Weights of a small mixture-of-experts language model, trained from scratch on English Wikipedia: width 512, vocabulary 8192.
Below are experts of layer 8 (counted from 0) of a mixture-of-experts language model. Rows are named router (the router's row for the expert) and show model dimensions 320-383. Each number is 128 + 32 x the weight over its row's rms, rounded and kept within 0 to 255. Numbers have three digits each.
After each expert's rows: "comes before" lists some tokens at least twice as common just after its tokens as in all text. This comes from a sample of Wikipedia text that the model never trained on. Tokens count by the router's weight.

# expert 14
router:135123093078102199176104121198124188098132149165131133161118165148078141138144165185116076131122057087104137128155150169100112129078168125116143100161055091050100107122124087146193116155108125
comes before: "| ", "|", "==", "== ", "= ", "==="

# expert 18
router:128102139130060147091135149085193130137120132100149156136134091162104177134104077115113101096134210131109114109131172148086127183114149094130163153087159108101141138122153091120101090153140147
comes before: "(", "| ", "and ", "H", "K", "– "

# expert 8
router:090098214164095150137096119118171120193088160165102102125145108140146070079100133152118038085137126117117122116175063108154113107176169145128119123169127151130118121089098127127146132113157147
comes before: "of ", "in ", "and ", "for ", "to ", "("

# expert 21
router:150159146138128123182140125076130101155113094200173094126172163102127081082143094129100173123146099140126134137089168186093120143106131097143090129134129146122158182129086157127138143130101112
comes before: "the ", "and ", "he ", "which ", "but ", "was "

# expert 22
router:125129113168107083113125173047127130169136102079086174124195123146182165086177118153158195210103147204137164107154117087118150136149115127122173163132115135095120137088107090140094092134112120
comes before: "201", "200", "the ", "199", "202", "198"

# expert 11
router:164200175104142120102148116115116104140110119075082156147106128107146120113122106136110110155120129121102135097147168121151148138075097131126050081151191141187138100095108067098121110109119135
comes before: "\n\n", "\n", "- ", "The ", "s ", "–"

# expert 12
router:111175091125134090152108144120180116119094142148123137101125130059120129149070145138109100169161095130134146135187087195139169137097104144114146171119133158138123171120212163146155203135122141
comes before: "the ", "a ", "his ", "an ", "their ", "\""

# expert 17
router:119187101147131155195153152124101132143138152115112140113133083095164139098137133121124074123129143127095107117132119136161100021157112136079095145128114068137167092181122046126125084123093159
comes before: "| ", "of ", "(", "and ", "were ", "in "

# expert 5
router:173155130173112147121066145068064129148112123094108102121136131087081108160128079153155167146127137105080088128096099135176121147137136132166124057086166122117105155130128131149121091122153095
comes before: ": ", ", ", ". ", "0", "9", "5"

# expert 10
router:123086109138071120163149133119137066120175146121077089142188156098141115118163134093144127157119121160166105068108137114192115147158147134157090125095119087168126171119129096136120076106149123
comes before: " ", "0 ", "1 ", "1", "0", "2 "

# expert 13
router:124094123103113141059079157174122126117155198118161127131091116153116151126085113092133143098056063111122118067124163142120136119130095147122178179167123127211066115134150146100126165150158097
comes before: ", ", ". ", "\n", "ing ", "'", "-"

# expert 7
router:200124130175172184072163124177104106121158098152137177125145092131145148113118160135112156125129166176189126162103087091176124140129138130146177101193110133132202091103058149157141122106111132
comes before: "to ", "in ", "by ", "the ", "as ", "on "

# expert 4
router:093119119113183152137135132156094137105097130155131178081127113119154113106087073030092107096102151113155100139179090090124136156103081127133112136148163132213180153099110063129108099136210080
comes before: "\n", "ing ", "s ", "ed ", "|", "was "

# expert 19
router:157180145122165177134142163120212156038161078152155146144139131057171133181125140150101127127146128126134087138147180085117151101158172104133123086125150136125116096098132142140158175177122106
comes before: ", ", ". ", "; ", "en ", "-", "en"

# expert 2
router:216148171148075099198122103140131119118137139107136142096137112126080148211125171173131127158118049149137134216108147126160114086142137164132115138110102106131158119123126151121108159155138143
comes before: ".", ",", "–", "% ", ":", "-"

# expert 3
router:152093164133125166090163131131136149164154207140153092103111131103143140090090071089166110174129110101123171089143136171168103162146147143137099121153144156125166108183128127113162103179053144
comes before: "and ", "(", "was ", "is ", "of ", "in "

# expert 16
router:128101156084138105134165120140139082096138075156127091169101112153108073179169092191135140109137166129117149113164193106054156113130121126163122107133104087182124107091167174085118171105081088
comes before: ", ", ". ", ".", ") ", "'", ": "